Below are experts of layer 3 (counted from 0) of a mixture-of-experts language model. Rows are named router (the router's row for the expert), gate (a neuron's input weights, with its number), up (a neuron's input weights, with its number), down (a neuron's output weights, with its number) and show model dimensions 0-255. Each number is 128 + 32 x the weight over its row's rms, rounded and kept within 0 to 255. Numbers have three digits each.
After each expert's rows: "gets" lists some tokens that make up at least twice as much of what it gets as of all text; "comes before" lists some tokens at least twice as common just after its tokens as in all text. This comes from a sample of Wikipedia text that the model never trained on. Tokens count by the router's weight.

# expert 17
router:099160149159108082093102136086176216128206126093131178192133094139121216125146163102110078139112154093148088173140190148093121156106122157137140114134204162071105178132110089163149075139114095177112076131098167141107115124138130067134108108130160115168139160157148164141152114177126193155074203082139187153109097129123142133111184100150112152160129095178155050118076131106094163085083127167099135169191126152102057111132130125090144085121136153160121090069158103130130090135186149156139129163148130136097133118143143118186092133098179107160133158158110083138140148108100095082146169139103094094092151180138137124113105143094131103161136082121199138120107136113143143163130159130140139143063096099130087135149105126147073136174105130147171145092151114100080103192139092
gate1:125134132144095113130154155135159152176082120143135186127102135132122136149049128197111182090157130142094143157149151125103162067185136173135155125173097163121116124175086045139105141109112119154128127113151085141052157108182111134127161148152102144161074145127113126140129179048108123122145117109146053095083100183171100161080178145097166061096085182139117055121116120151101168099152150092186140116181153139118157102137068140096139160122143136108119078113151139097120103155150176079127154152093143133150149173149137134071120098092142147116215170149051143099099113179116159114114118123156080100092120164181142044135108069128137103094178124135148121163138145142114081208124161137125121119154122063136079103138165159154122124080147129099156160113149109121112116081178160
up1:070078166164058126101111129148134158126062141187127137146098135102115142156067117137122174081188168178134101117075138123087158115165116175086097126109136130119119132127129123098111140126088088147173166105113093099075152164110131125130222106112099118090138124097078138116153177121119177114160115147152117170096131147135108097087179158123028101145086134116114102150078128082120146126145121167124128076164147147083137086147128128124144148118133156110102144095112103132090070141152218040146118171120099130133137101110101141103137098166146117075155119103076125110132087149140161058126142123126075110101146144179072101103080139089159064172160139134118119193162108118177156126130231159130134127152120074114123146143098160094152070138145112108144201165182086114134090167168168
down1:214154184127150172183139123195076122115082141073110119143141180127131072090163086149126114169138174122107199155098189192144097078112189180139159135160127058166076040135130159109105123158111112169090116109123130126121144105079063159133057138196135040093122124092138099150084097157116131082158141125083126127131146133110153131090122105125140164139148081156073100122107111144172129136114127095158099134127110160158138118130127101141109060174111117105196099140119142145108174079174108096119141108157123117142163106081123100141147166117122112089125135070170197153137091077114172159162136074141107142130189050108115141104133161117101181086075087135127144099115152132090092126143106178122132152147153132134173154165187121114080118104099172133158112129121118083139118138119117
gets: " the", " of", " in", " a", " to", " for"
comes before: " the", " a", " his", " first", " \"", " New"

# expert 11
router:089135138176180105130108153171127178081130128103146119147151112109161139110123131162095081121127125128102141112096130112133132119130081143084097195142177165103132110080058137197208098126149075170091117053166164175106109145117156062132141153114112153149103117165145124129160103187115131138119126090101121129103127148131126173162185128099125061108110074171121139082058095171125091111127134162108134110176115120120098142140124147149193117144144104167130075115163222170108167105143090187115107197112099113110109140139150150144090157075143115159137177147111078105133159145122068136145134122128061128139147152191124135144175085187122100130108129057147115210082074115147149087102155124090160133102110141145113183159173245129126118103097118142127183132113162137138108089120162
gate3:091148140111123140100190126106100112097129122111123056145125113135147156131096127090063172061183135138073126168110158157113137121204147151085070214122124078125142144143145164172051186162135097099076113095105133093122136203133027105156103091092108109093146122127087164152167117119138120169100159099110111138157107151111089123091156111147096155095074092117085113100078144088138163156101141143131112095113138103088127175112169060110216172085135128140159086138147124137104111111142090084121152176158130128136132166122156130190168124155068185159088141169126069117074136129115106098150078122086094137140110148128081122136123122117091168155130128092099115150061126132125088127130151179134146135102146182213130108136170179127104149078099117176147138055095108127109125125137136
up3:174126105156125122154105133097131119140136103086119114088092094135145137093107148135231134114114115082108136121102120084120076146060073139193158177166124141160128110160133145116110094140127183098194114113111112142168051152139170139120108117117102108135128085177179100196093187106080175115153095140139137114096045125127128131101069121070145094117120173129141107085169141141120109113113069185140127130104110073115118138170159114125083100137163130068151139158099113117164169149171187118159084129143172091132146198180125173111147138102072162086126188090185053119129166088120181149108205168099137131121073156071096117135123108107152104136072113140166111083146164104125114180104133161134108126151094077109143095143132159084158104134151179139121102095141147144128096194081118
down3:123097070087100139128128080106138136088152159124175116110073151116150158119126182062100105125169129107104138114068154126144139118182049170126127093141105117136106096198136092146179095150127151112212000088117117120151174124138116122170139127072101130138156102166087130075117132115080136082170067106103145134097138128163177133093160146116116159149131060183126096186096130111044138104097167146162173165156150118147102118144176101159117108182116161140122131183107139105088160123123164130142115132071117131068180174169159095147112123059150126119181116116099076137167121143107161126129135139166153171124157115132150177147120149124133109091126173103110064163106097093128146144135172136123179101119093093128143116121105136108092083092129119152149137091101186070179118170198105
gets: " |", " (", ")", ",", ";", " is"
comes before: " ", " (", "\n", " =\n\n", " –", "\n\n"

# expert 2
router:121170165107100088148131142088116184071178105125197147176132078147071198114125115068077093085139125181115116166134142135101154120147108115082097122069177103163182161140082106178198074174121101125134092109180101173133121131063160101108097132091139121085135165148141115111111104152116151142104157139142153148112131161130099107176114176100124102086083111166120129093118142178089168108164121187079101096148189218117109115086105122180121106145206153175124083100179172131129118139165125125110148129110120113160117083135116180199113180106115112180124165067092128123138108136090106143159115138126033075141144108161142143146087113113101129104158124112145116185119151151198191081125137064086152118120093124133117106095103131150118159130183148165143142157158133130131119166142141
gate2:125153120098145099122143112142136176106137144189151190096142118109136138112172126122186127144130111148166106130111188135107087113110141114114176129070055192085140148078092154160163047124100098110155163150138114166107122196116142125061105156115122117114161157058123174044153148057090077101148101113128090142126123162156080214123138090126103098146085178097134132062155135171094145138135152167189195151116140113081110137171146137122099144087173122096150130112131165138166088132232133102156121154084135097090158151140116145205193101118096152150143132063158117105109113099172107175171080172154104140093118129150098131173165126073150097107162154140119122114108166138180095121133112114089100139089101083129142121097146097135094178127118130116111109099079169100130136125128188
up2:138131164199150152114101107164172123136113163215160109112104160117138131076131137139154092161148074177143205130146144158154098156109088097075098055153081181151115125146133141112076092130140112147164096107129177144115094192131124110117090122127166112133136138121146141096125097082122089135129113158117084192110101132137092142191126125108115132069099081137163179178124095137102103092132098081109146149131076137129114149140179142132090153116091124127127142079074147141142153160191104125123130093117043158186112134115098131097142136071147113080157176189156161129144135142099149124134099121109136092117166060147125111120185111126125154144119090153116138086135082143104179078148117133165075157049193132169187149157153080155133119094155103250089158122085152174104140171168141
down2:150139061099093134109064120144164146162147119156118103111135087110086180056108137173121177118115129150132104127103160088109135078224140125137090159093165121135102159160170162144160140143118091131097112133154132125142140146162170078112156168115120121083125091124090127088099205121103168157199126151157131147095065066159128060140134101129115115101139176132159124085105163113102129114171109139138169071144094199121054073097140097125161123145160196191097075179156131088143141168131107203134116123119121149174148105099114109117162116109129134150083126159129129142155096145170084129053125146143125162121117111148154141143104104145137136159114139131211147145107136122168158145190109103135150140249149161069116095135138087069181110114123150149161132115161077203141139127149123
gets: "1", "2", "3", ":", "4", "6"
comes before: ":", " |", "–", "\n", ")\n", ")"

# expert 18
router:086142107123159090160071069171180133168156149134153140193138107156074107186136112138096128201106129107112122136149152125103077075170118131112161173124120144121103092092111096140134145176054170120141112161163110151152048147121171086125137099131115129117120084132195154152183130154103141149110101045105163139111084153148130137182181115138134086147118018084110121069102134148130124109132176137193117146186109119168174131142138148127161118210171128137092132124128141122123105097147162159137080187077075120097151109099190170132101130110141088147152109145148109127194098097114131117167134156105106142056166121154177139110126138189111125133132087123136127169121156102189174041145127134072110123138140138118171134161193157125063130144162128166119141145151153065138112112125097
gate3:148136120112109135109080170138090107104104137130111126113110116077090117108157115129178104099104123134123145155129098098120132199141120127164085089130214155104107103088113212129129117191196152145155065134139114113110053193182150084136181184121115102103049152175126120136142058140122128106045141112147113092146125142129129124124111115113168102141104126103122105135113162097075101052122115102176165127116094114134192147129153116168130136099061152147100095122111120170147094173155148186084090163157165063134118058135120073112158050096099114142151111194135155159094126100145048122120115120136151156039123133110107146122173154164104145115087110107144175170115158116150120120132148049088089100157128167149125127147177151101191126133139113149132079150150098105171102172125134
up3:113158142086116167105083115103056149106094175155135092165177095129118133097164155094123059107155154157117153078087124171152166127091198096150093168089125096162120134102086087156156102109193146174115110130093111103143120253093170084139132102142158134129157130116120067128103112105178128170117121181101138142159124130147162123088124106132150179139123120143105077135111154131178126114139112110132088099071121126138146076100105093073153124072130146152157110133127087139104150165114147137186115115087178159094096064094107111123143074098201162127102168146129140103119145128108195157072180154167125096174119014109125145146152162089127164154136127107144158060123136130143176079085128119126071170121123132179126135103196144115155173136163050129142157140120149142118116129154089
down3:136065089088110099101126136071212121069098152170147117110123144115125179109135122145163092113179130149111147061102149057156113141126089089209156147133149141152113200133142150119184121162131131110129134132127133121173120168144149106079093112162141153180147107164158170088082130125126191169090164112097125151047147072123126199151103127113111106171069098128120158154156103151123123104113098075047151108115142111153147099133109065156084120150118144188116153156154103124148102133077125123163132147116078144180073118090149177112170153102096110158104146090176119111117142099080128057163161125157185065134170090125100082163174092091104089127127112040167104136125149127173122116184068102113131170105103112140159110107143078116153117101180128151149142148094118145135085140170122
gets: " |", ".", " and", "|", ".\n\n", " he"
comes before: " ", " The", " was", " He", " In", "=="

# expert 13
router:072180111129176113175105146118165161116164179128127124148093108154108181179106065117099079170146138124130106157151120171130122136167130103179182101114089119110157101125093120141164096186111100149122069148129113115104093149074131095105157087124107162122154114169101077165148090119122132166070116123116209167112090139096135143074171169165105127135127119098154108115074084130094095095124143156080122167169145179057074170119145139104126116164132168134116077034111127109118091140164122192134186111100146142181085144110140124220141160128156121166101103156100101113142185133103093083138134110125122078128106182136199138082127104108064142163128121061157107155110162071084113129111108124092155100107152078138097146092155141135111215194128126175119102123107142091095109164112122
gate0:099149112107119075149135184143196183148082135158100082111102134107096175148129130113123100087203114118124087102132145175105097120124160129125184109104132112132163170108121126097084141108101167132102052200100167120145066110094145117128162127142150121084101148131111085094120092119136168110117118064172080180168152129138106157140121109170095145138154076096169086152134131109108104122095118109104131111055120114150053138158130128160158165076193121059085115095186059149117097110178136090156126099126114179121084171147110082173118112101136148082165102099174104130193189148136130189135127140133134181127134144200153176128104095159150136164083109087192131140128135165139177164111134131114142110131117106197082138093142122120145129101151075143144185096174139177096162203100144
up0:124102168133134147141164069105124118113092072154101084151097078112162099090078114093180169128122089125138089105092083082122068164196160111127134104157107141135137194220084141095206116123129131180124153159153197086148103108132152099128136142076134157149083121152089169127134102138112156133148080131192147125145069143148125102123141111168184111136117124167159149157149106153041116088098134117096178172138086132116106137176128115163147154092132145101049126091151078121102134108141071140128179137120103173138107172144110127165148066150152086135159165099108094135125107106152151119137144134123173122139124105121086097167169087100112076161135083119108144129111215131134175122097132097150171114100099142125141111144128187065044131175077149086138159193125133184116101098111184
down0:114101139143071128143090127122078138141134114123087141128110125142180150179108113148146160199092130151149140130183119127121122124137126118099166128189127183112142145188095158128104140132149141125104138141053143138094154079142137087139189093050056069180144122091078155112108084142146136117178117085142130215141092123122118156085094143093154107112073092118052121058153112149127141134150134103162161087131183096073121147099131128141133111168123074111146078137187150131091096198149142115142090180065201084046077153131113097071134122196159117192137032133142098155092122119144113155137136097179151101146114131126072148120137202121112128121120105150107168109122145123085140096129148109186141095089178095161133115122136100142166161099141090095170142119105118139165128145114104
gets: "-", ",", " of", "|", " by", " in"
comes before: " the", " a", " \"", " The", " he", " his"

# expert 7
router:129161158109097137142125128137190117137125122080176128119150147194045143175102144030105110114094159149125091163166164087065112149161155104185089142099108127100147151106148107159161103145063153173091108073082064107173113073144175074130153103119191180124168130145126158153100117128112162161116155104100075108149100139164120130174173118141141121140157078165134128086101191145141173125090171173143104158179069201136133165133144116127164136122155140145127159089112154133141161107155118151065106154126086131018132089119134150148136154085113127123068150110088140132180135189151123091117132156132107066098098108135155126099122091100109213143156139169097069158112134098126145165102162113109142140124113140128073090161121126082093159171117115185150183150123149162138120087110117
gate2:143129138113152087112148068097110167083093123092165181124121135207090059134067126157153087159111182063097105171096144136130156109177127121198044161170097137121100140083126104130093112118107148116146103096109079105120095105132132153128125096108120126133140147161135143173131156100118201146176153158046113094164138155144142180138016106075125154098140147132093166137095152105162163164128102091150103153168126132079137168107079097093180168111113168204068119146158113108114163132129165169105111138093090117119164103125129134195139108165116173107074105080104135108191162135095169118154054155124153160104075164098141132103125117090123134101128150135113156104095164129192091134083099178142099124122161121131111124160119169109097152136136118174116119122118160189092149145188079
up2:085148105112146164171169109137117087158148117182162145149115141102110094136173102107064154081110180154131139103177188145121087182119148170077107142151121117131100148093109095114130164158173084088181143110142180130117169172097134132138108209139155146145116144117149091159158148110174142075113099094132107132080145174105128154123118101157085151176084140171145191109184110099150147142166129073145101074217133135159075118118127092066138119120120150073076138142112140178177167128094127135128143135139118131164088074122158148148123106100161112149130172086121057140114175159095140132149142132140193147096196142122159122076087135139156129115104165048120097118162120097112119198173099137193142112152070161116175147138086095162144116195136042089150150187160129100146139141102111
down2:145144187147139150144127141144134126118117103127071092125104128156136128105122178159126100118163104115097127079140152151130163121111103128102119144105098129077180183171142105083121133115081119105113093169123192161129132091132229148130119103116153176163074075074111136111097077095091160108125119176117122127195083138149058062183162146151156108142117105162143105171164115137123058177170149034150127063182071143126137107158125060123145132143134162164160148107156109121163083097113159119151138131053064142174120097125118075155087131069142110102120133165113127193141118152183153110148094111167106138064094123096144119113134098138070151102082138112066105066125145133123137112160073186168085129109094165097160159143087109176132132151166116136093075155162085163154137160121112
gets: " ", "1", "2", "3", "4", "0"
comes before: " |", "–", " |\n", ")", ";", "1"

# expert 1
router:113136155120125105171118143112148179113147116092122102119170102197068159191154115089126101115108137191103118172059215137102082134178136101152158125140140105139179178119125097198130131190134160157105119134119081159103071075103109099126126084117145135105168115150119162143097119163120154114121130134113171159144107116130110121097134164132071093119089110221146123099117136144109117121075177155100112169108154173099156088071104081143129193163141126190114155140110104129155132133185110148060131119117175127076100123080158196155140133083142109146106150097080139068187118145148127073149143125058080115140182128140165185127159106127100142117100094143100141149124094137108149140070149062161112120080150099118080161160078127156072232114115139129184100127126145129093137115100166
gate5:058140105166166150127148123138164099125110121166173092146162165055057143128111122119173136067098166152170140105142148086115161082134111097163073138155136168117141164083209124166141138114086152176072143110089156161130108178189121200140138165105110070061105102110151098186136113125112134154184118162101150105122174121132122177157107146129146065123098107088112131144097114122134151096132111133141083136085133084145189145168091113119112103084150145180168139095129133164109100154181128119124174102080188077124130135115111171089111095140151106116147136123115181121104104130094066153133152094128133087130190101145171148086128096153144137125185114097150070154171122114100087050155150191159182110146121167146185156133109140019148095084095104152114145136098139094129116081117135
up5:072159089159141183101106103126111112095140133156171158118096102063137122121154134145163115143124172128132162135249175129099184115153105146097196067120151102107111113050191172151096180079120131128067160104132117136125066115188107158098127225131170115144104097121152064175127151120144085121159168173135120081135094109081180134158114153094173083117108111077086141103102112156148119150119133181102107105062150138142183145160074143149171116077149186140125120090148104117122163092120093128170143183108112127131186133129106116080093132119182136156076123159119155168130111134119155159088177128141093079126139117132131108150107120136116165180170113109209140154130137084091132095150174097133129124144126100179163101091107136117211152140087098148172152138099129142142145097147113
down5:078139112153101140118164060097118112105137146144099127083147173104121165101135099114092105154064130093172152150127162133071099083134173185180116131142131156150176125071090130086171139120157086189122172194121179066143167162119152093152095168152101153127205145135119134125120191160144171088151155189123131094109082147131067106136088038128072096095062131152156116187075150135108108079115128133139110094117109104129131209141169141188123177157163101139117116139092098212117125126138100101179134078063108144132093134154104165129085126099095136167137110133127149071160091083098114139078102107110124118168080133116129162130128151172110134149170141109110123198124125155133112147110127175161115077108147152136180092149104118105098140154127083143138126113158146144056164072087132
gets: " ", "201", "200", "–", "0", "199"
comes before: "0", "1", "3", "5", "2", "4"

# expert 15
router:143160156143100112169116103098149147112124106076109171101156157138086094145180129134086107151099088084092112114128130110110113120155159186146102116050135120121142138121135079202175128186141119140151090079146132149156085123112141096151081050144188120146204119133100167151075111164088150171133177120140128171092089111195109084176160135123153119187123101132116123087112107095117142114117151179109146126147123131155119126127122125162162105137145158185114099125132095155154162122190089138102119167056105163061159145093190203118104127138113146156155144075068173082155107137091116141163194122141124095128131179118114216134141137218119200137107107111081122189139118093152148129114204099087108034101154099161139141124135123094120140119122107152113154119113121139121068132079126
gate3:150186170100161153133105144159151116098163192082129134125174136116137079131181113102100127131142092144093111160134162087104122104125114081137162098136130156108161141116139167151142166209128148176131130097136129177178145110081201122096182185133149224081103133094187134079143196026166110126165070076093165129198106091184139109099074145138097126144129098143118164147138132167128071106128172141085086088068141089117174080131125096120139127069143138113112114105160096125108152129128136118101127109122040142093081146128114156128115077139083101143153107102106137065113174146078171136104083145214131081130134148130136098141128166111089158129119098127131118112147160034143121117109179147128093099081109095123136099132111097144101178086134149143112122145126151096138142151072133
up3:103074104136128145134137111126172130145106134139104141155195114108153125135149170139098165137109093067108063099068198137103172096125153083107127164166145144103108095131113168133133117123139141103126101147147095116124134124145135164080157135140133114119093102129133121129181084071182143158149095048079197106102119140113097062099103164150153139102134159104135094115113104102165111119131138137116109051069180123038142128137136102129171135074067202111095109129093104141125135099130163172114163152081035134149168127130151188117108135147150116120165063146093115109075149159053141120117132161164158081108170126055100164115119139171126123150137200126091102099151158062180125115141107135123100119080206147117103155058058119110174184107109137122129142176173111164129128158139096
down3:096156109109124153130155076113099112098158125149110156166093145164075139110154173113143097125204145067153107125153145168131130142139115096111089155149122082073136148130056137151130172182119167118171111110182139153173129159149113097128169165073137122079100102141098117128082137076165059149124165123123073105091157155140119142118112115177125118104125137159131118137088131109123106184099120168096153117150126094160096194080104128110117146120116108172146097108093142077138124145176106152163071158106159192090118162098137086175155114112104121101142164111008157113106138081088152135140080161113153165128100099185165132158118097122158073153153110174094211099135112087117125152214181125136112142134114127184109192153124143114080157075198077136140162108145082087130118192092082
gets: " |", " ", ";", "–", "0", "1"
comes before: " ", " |", "0", "1", " |\n", "2"

# expert 10
router:129100184151095096099122124132122096186057120107167145158105163109152142148134162062053096091078120103122142170103142119108136120068143189104087108111112142178136140098091128177122096179102102175196096102119079145106143125140175121149076073121126152125174180178119116117099106170104154192112149131152122127078126229160092110093167136157154151174118160173127140121155149126097164108182121168120142130140093181120118151078131151137153175107151169134096112082170151080149116145134179109124096167136174096127133142124149168104143110144120091181069153096116101077171094169126090164174129155103137134145139109113163153153137064179114135109156130146183100133170185126150133144143112085116184082121176088210100079149171114137130189180176124153196124137152158139103134166115128
gate3:201148126126124150123143140161205112127100080128147145147130166076143122104099118122098127143086144145187115164231157104078154091075108147115130161104193134152149146130145141112074092181080114176146119133226130153156157124165160092162047125138121135105101113149131134128092170100083133137103106153163120120120149108155079123171117106143176152106155167111148123110091109093155141147213170107090109180165121151134095150109193162131151135116124092122100116119090082121162155114160225169151099154101119076138081111103095130119166122130111144159142109152158187118142101125098124203192148150088207156117119091088141118105106081120127162151140108147094125192133132086185112119102136140154124116107151105176138130179124136176109107167157162177205161101160181161166101111104142
up3:118154191135143167106136095111145117139056149083153177169136095139162132119209154087166122165095076179098110073154062124146121121125099123082119104141075081135054144124143090174152126136142181157164073126116083139147153185081078175149147150168117149148165118081112156153135117112170154113134114119135059095144109144138148120170095157138156125115137127133205167171011055164096119111149138176122121060103142098143135149125110070135116138137166195182163134175118182209111119117114139103164103154124141127117121129200164086139104072072078116109106118135131130157132102145133172143138118132120101061120136118117126116134107146100115064164147082114179114143119072115099153119093141187090118131160126109154112139142125133135119156098129122109130154158140122176095199145131202
down3:127141090090086163204153145138117103130097191138139122136209100156112123194152040123132158118115089120074108141154114154088159157144144103124124129167089114075177169108128116077127107137076066124138117140122078148099160161127110183183118112106202119164132121144087170102116103123126152090084118091132134180146126093140182111149151159076118114115116090151214151135123128116095130064056116148104121137167132146085120122105082127153057102164160141124122136108141120116122109150046123114119101195110133117075104117155121176109139185152125119176075121147142147106128177158130146188126208112115094170099097117144086142203113140163131161110111159142192152126129143185156175127128118149131081059159142160140114133162201158120148101157114142075194133130163152129081104110080133
gets: " ", "\n", "-", "|", "\n\n", "%"
comes before: " |", "-", ":", "%", "|", "′"

# expert 20
router:084156153146146106208160134042163146162191070168180101147157169152099122175129118124177127178108113058157125146069161126095086181114119138171135102126111126119134133150136112104177094104063102127118091141126127105126091102122111129154145065099159116175141091194178174116142130167108147146120115113096122151139095132095102130159125121162148135144099108111140085147112116132088125169101157157099119107143140124050133151078107111141192183087105164105085144075139142175169094105104130188093104146148172147092145077046145123163113101083183113158132101106159132139159126136150124145175190134134113146135161093176130143125148106145139122185135113139145099145126099034124187177145122154096140131129141123063121186123125106103132153205179093129191139029151094098107137138090150
gate0:072134162166158107088133108080064136068143114129140179149155164114125084122125120160161113105117154156116142090157124122134115176051168118145108101100062107110118099138142137117126141093113096113096195110129064152137103096106139219173087165066093089147098158093111125096203148138098138154148093183101177099129100113172119111153129160102110149168111139126153113124070069133104141116097149165142078128072140147146134174138102118130119169073097191085164166069182122146114088093100137095170163150123197113090171134114113154154091141102106118079163080161182104109145093123114155113163085122164078127150171153134159133145130063142076160100175159132123136092163105068123125137159099100111134109094079158123198204140123090113119120113052094176164117126113140113113175105099151
up0:102156150128180104070152178094073058056132077140133122101153129090120184136136107174162150095096076127105175156106125128102134191067118146108099115132100110131125115126193126153123127038152105138096171105142089162158129156105132168169110155112082102146157150093114157083155155153149194163128097126149172114107125042193171158140172127135135161168089165103120139158109131144113100105113170141132143107092158163145082135161072163102116120091150130135130142117130164210115102118200152106107167143138130164148193102142119169086122140125133070088083122100190152151180139113157166115131094125101044121119159119080174073186139086112145138090147126120141092118120156099103099137106134140103170072125129117136196163110164051152087123144084124129151088167156138095120170122083164
down0:137073122149136082074179138161093118128132109131172118069125120068105162137111121109141144143108132032078097135117113138104167118113167156096129161124166134119198118138144154156152133097103135107140112130144132147101169140133131167081143168116116114086100109072104122121082135115170137130194076138138103089132089163201134146108146122060124209080140112119140153167112148127148102144161152164110157176093186172167089169147137114169150122137120157121202125159128088122088109148122159124109143081099138138094139086151167144146179109178135160089139089192226118168099117119131086076088124073115182168057091111109078114158120105168151175124156154127144134122106141187107181147125052121120074180151149099132123174090065152102185053126151144113102107118148119086074123104117148
gets: " to", "\n", ".\n\n", ")\n", ".\n", " |\n"
comes before: "-", "|", "==", " be", "===", " to"

# expert 4
router:128166176192123078165136183092125092133137092107161177181106147112093172144165147096125142192080108047145193123071119121133103153130082110146111143097139129150139158149105096133112121145068140164170124069088131164115089114094113104111150094125107094133165161155159153116174155130127142140074156142108085134154091110083129144128153210169166168150109097093146137130115143161153098096117120182120076153134113088058104104096151096164168197104085170153091131108186095146129132108135132148078121159076118138145167098091152138121085137144146117120126184129068121104143064161124126146176124159137047086134133164189166194073144074172137172193137106136151167108148165069160142148117146118108166151128122122100166138105138168118096184188170127143163107049142130130121090137149130
gate0:068167054063200126141104106129152066184125116088137132120078118185123101152103080127089105114122109130130113116132147146134153197176185157109104147133151134129137079093104100132122067155075083068167126100134175099057140167145144089114116165123109168153064149136171120172160143130079131099102132105153102066114131151100132124068151114230126153170119147103175168184099127120103137128105166184134123139134117154129113129080094158153103114139110127162131122116147126104121109151107139161060162143146150129233111113098083127136126116099128137146129163190149088124100102107143142055120099149139094126089075111196097097065165068089117121094157153135086152108110106104132127136073212176114111135159178134150100085109145114173162143077109137124154158161158132126157115107129087
up0:124093137179131111136076110121196099152097135185112102190088176101151138132109223123098168142120112132147122125230198177112080157125124068158111108093122122128166149151112102104119143103058165116171167112125170122168105152133188146148109135115165096073141105083106110181157130142104101168135149170105149105127092164156058179083152138121104130133118167102204136191100114153074121148103123167137092078104121106105120105176132115083128097142146167124170115132147116096165079120180120131153205138134114150122108123116145131162142139078125171174195123137116141077086116089084162149094023130064136083123103119179118085130147151140135156129118143172153152139142165143087122096127079173145152142161111174112118164100143101169115131135088130104076129146198100132138183132106133
down0:118064080165109107148110126115156194191155123106078146123167194189200107080142153056110097127099114093170093082175140110144131075094133105141094078079089078098156147162114108159081096118124091134124155078167115141100157185152156143106150118145124127131180105213164120142118118130134158122111210155119085112113134121076181141086121112068157099102090075117145140143099065117091112130095132112124150165090123142123112069112096050103179129149137143105128154124074167147123177125115124079117090126130092174133143130130126112140128151106137106173132118130131081158122134116137114137150161136169064189145110110120140238144122118119125105097107166193123136126123085126124099134152090096143146175146140179127183110065095135093166182127173142124109126094079115200105107172138091
gets: " was", " is", "ed", " were", " be", " in"
comes before: " to", " the", " in", " a", " by", " on"